config.yaml
num_hidden_layers: 17
hidden_size: 192
n_experts: 32
experts_per_token: 2
d_expert: 208
d_shared_expert: 192
hidden_act: "quick_gelu"
moe_layers: [1, 2, 3, 4, 5, 6, 7, 8, 9, 10, 11, 12, 13, 14, 15, 16]
router_score: "sigmoid"
normalize_top_k: true
routed_scale: 1.0
balance_loss: 0.00347
balance_bias: false
router_logit_norm: 1.0
n_groups: 8
groups_per_token: 2
init_std_router: 0.0255
lr_router: 0.00183
num_attention_heads: 12
num_key_value_heads: 12
head_dim: 32
vocab_size: 32000
norm: "layernorm"
norm_place: "pre"
norm_eps: 1e-05
positions: "rope"
rope_theta: 10000.0
rope_fraction: 1.0
qk_norm: false
attn_scale: 0.177
tie_word_embeddings: true
parallel_block: false
init: "normal"
init_std_qkv: 0.0482
init_std_o: 0.00584
init_std_up: 0.0482
init_std_down: 0.00413
optimizer: "muon_variant"
learning_rate: 0.015
beta1: 0.9
weight_decay: 0.015
lr_head: 0.00734
max_grad_norm: 1.0
warmup_steps: 200
schedule: "cos"
final_lr_fraction: 0.0
batch_tokens: 131072
max_seq_len: 1024
doc_mask: true
z_loss: 0.0001
train_tokens: 430100000
max_steps: 3282
dataset: "wikipedia_en"
Below are experts of layer 14 (counted from 0) of a mixture-of-experts language model. Rows are named router (the router's row for the expert) and show model dimensions 96-191. Each number is 200 + 20 x the weight over its row's rms, rounded and kept within 0 to 999.
After each expert's rows: a language model's description of what the expert responds to. This comes from a sample of Wikipedia text that the model never trained on.

# expert 2
router,233,231,185,219,185,219,156,195,215,213,222,184,205,181,217,184,228,195,202,183,222,171,209,189,224,185,207,169,167,209,199,185,222,193,186,226,217,195,192,199,188,169,233,182,167,236,227,200,184,197,203,199,206,226,188,193,164,168,186,211,209,213,204,179,221,173,203,221,181,199,178,233,227,204,134,191,237,219,197,208,179,181,179,197,213,206,164,202,201,205,198,203,235,207,205,173
What it handles: Topical noun modifiers. Adjectives and nouns naming a domain before another noun, often after and/of, such as political, water supply, military, electrical business.

# expert 31
router,204,180,189,187,215,199,169,184,212,201,190,224,219,208,221,172,159,206,197,233,150,213,187,222,170,171,212,173,165,177,224,210,182,177,193,181,162,186,191,218,179,210,209,208,222,190,227,190,207,175,235,195,237,214,172,179,199,178,188,233,165,241,205,210,172,174,184,216,228,184,199,187,229,210,216,203,198,209,225,192,211,210,194,209,177,180,222,215,225,214,210,179,182,236,208,229
What it handles: Mid-word pieces and labels. Word pieces continuing a split word, such as c in unconvincing, iv, ven, plus labels like See, Preceded, Succeeded, Coordinates.

# expert 8
router,214,203,209,214,179,231,189,208,210,191,199,163,167,184,198,202,212,238,203,221,232,202,187,187,213,176,205,205,214,218,154,214,181,176,212,194,176,212,196,210,190,191,193,207,207,218,201,190,207,188,214,181,168,169,224,225,195,157,238,195,245,197,172,208,212,214,196,200,195,203,180,215,203,201,233,158,191,180,205,205,169,191,215,174,187,204,245,207,214,190,199,209,208,201,187,189
What it handles: Plural nouns and relatives. Plural noun endings and subject words beginning a clause, such as genes, systems, grasslands, and the pronouns which, that, who, they.

# expert 13
router,208,188,199,226,188,208,216,169,228,188,191,230,224,241,215,222,219,188,141,220,175,202,221,198,207,198,228,175,229,184,188,188,203,201,167,187,179,196,208,194,231,157,196,211,214,234,224,214,216,169,203,206,212,193,172,195,194,161,228,183,179,199,203,224,156,225,231,193,183,179,194,182,181,212,221,193,214,209,182,209,194,202,193,174,202,220,197,182,227,222,192,192,200,216,196,216
What it handles: Sports league context. Words in sports career and season text, such as football, League, Cup, tournament, and the, a, numbers near them.

# expert 18
router,193,177,217,167,211,198,220,202,230,230,207,213,184,207,209,250,215,200,192,200,199,183,189,213,193,215,177,218,177,171,197,243,226,192,213,213,192,203,224,195,187,212,188,182,228,209,188,208,180,185,248,221,201,224,211,208,195,209,221,196,212,205,174,204,229,194,221,172,200,216,218,228,206,220,193,230,216,170,186,182,214,153,229,169,170,181,180,192,221,197,187,163,169,177,205,182
What it handles: Directions and nouns. Compass words and common nouns after the or a, such as east coast, to the north, West Indies, season, part.

# expert 15
router,201,202,232,190,188,191,193,156,190,176,234,190,236,191,186,199,198,193,266,193,216,204,190,196,229,199,187,214,199,254,226,194,198,190,203,185,204,225,166,182,192,218,215,200,198,218,176,224,220,170,178,183,227,195,178,200,210,180,200,185,201,178,209,198,166,187,193,204,220,193,183,168,179,206,202,201,182,201,212,174,206,197,229,184,231,232,177,200,180,188,191,165,175,221,226,227
What it handles: Institutional names. The, of, for and title words before organization or office names, such as the Signal Corps, National, Royal, Supreme, appointed.

# expert 26
router,208,235,187,222,208,177,221,205,187,194,170,194,189,178,165,197,189,199,212,195,214,210,183,199,201,224,192,188,205,187,215,214,192,173,219,206,223,187,229,183,180,239,194,196,217,196,195,225,247,181,222,205,206,172,214,172,198,193,199,168,225,176,232,215,140,176,186,186,215,213,197,208,188,155,178,203,186,210,202,214,202,185,208,225,214,214,195,224,188,222,205,165,201,182,198,206
What it handles: Descriptive noun phrases. Articles and evaluative adjectives opening descriptive noun phrases in nature and topic descriptions, such as a, the, large, distinctive, important.

# expert 1
router,202,211,215,231,216,179,203,177,215,230,173,219,222,233,194,177,186,187,216,249,184,192,165,185,179,185,179,229,185,179,226,187,235,197,229,177,189,208,176,220,196,213,195,206,206,199,226,205,188,196,208,190,185,209,228,220,194,207,162,224,210,148,191,207,198,212,201,176,217,182,219,204,191,198,205,184,181,179,171,194,202,196,218,198,193,211,197,177,195,208,189,214,192,180,191,198
What it handles: Political titles and roles. Nouns for offices, ranks and kin in politics and biography, often after the, a or his, such as President, Minister, government, father.

# expert 3
router,183,221,168,174,218,215,192,221,162,198,215,173,222,218,208,178,227,230,172,207,214,191,181,185,193,183,208,206,213,197,224,215,157,194,207,218,213,233,209,202,234,239,195,197,183,200,218,216,217,185,206,216,194,232,228,183,196,206,186,197,183,176,194,193,198,202,197,189,211,203,215,153,210,188,202,207,217,175,204,196,205,200,187,242,167,231,208,188,185,191,252,208,193,182,200,205
What it handles: Film and music articles. Articles, prepositions and commas in prose about films, albums, actors and songs, plus words like film, album, directed, television.

# expert 25
router,145,222,229,171,215,197,195,202,214,173,211,188,190,193,229,200,199,182,205,241,200,183,201,207,176,178,208,235,199,212,197,196,244,179,218,193,223,210,201,212,176,216,212,169,219,180,187,201,178,192,208,185,217,225,180,161,216,187,176,251,209,166,164,181,192,190,142,210,197,215,213,224,172,227,196,202,210,199,191,215,187,170,184,192,186,172,189,204,184,199,229,173,191,248,232,188
What it handles: Commas and clause connectors. Commas and conjunctions joining clauses or list items, such as and, but, when, while, although, and commas before place names.

# expert 29
router,201,219,168,219,191,158,170,192,206,207,174,205,207,209,207,186,217,196,181,222,198,182,195,193,197,198,212,181,203,238,188,201,181,230,189,205,231,209,211,181,184,226,188,214,189,193,162,189,245,168,192,177,211,164,177,171,225,221,216,235,192,204,198,201,247,204,187,112,205,207,215,206,225,209,194,203,204,191,223,211,158,175,204,196,206,216,180,210,211,201,195,241,188,216,206,211
What it handles: Prepositions of direction. Prepositions and modals linking verbs to destinations or objects in narratives, such as flew to, went to, at, near, of, should.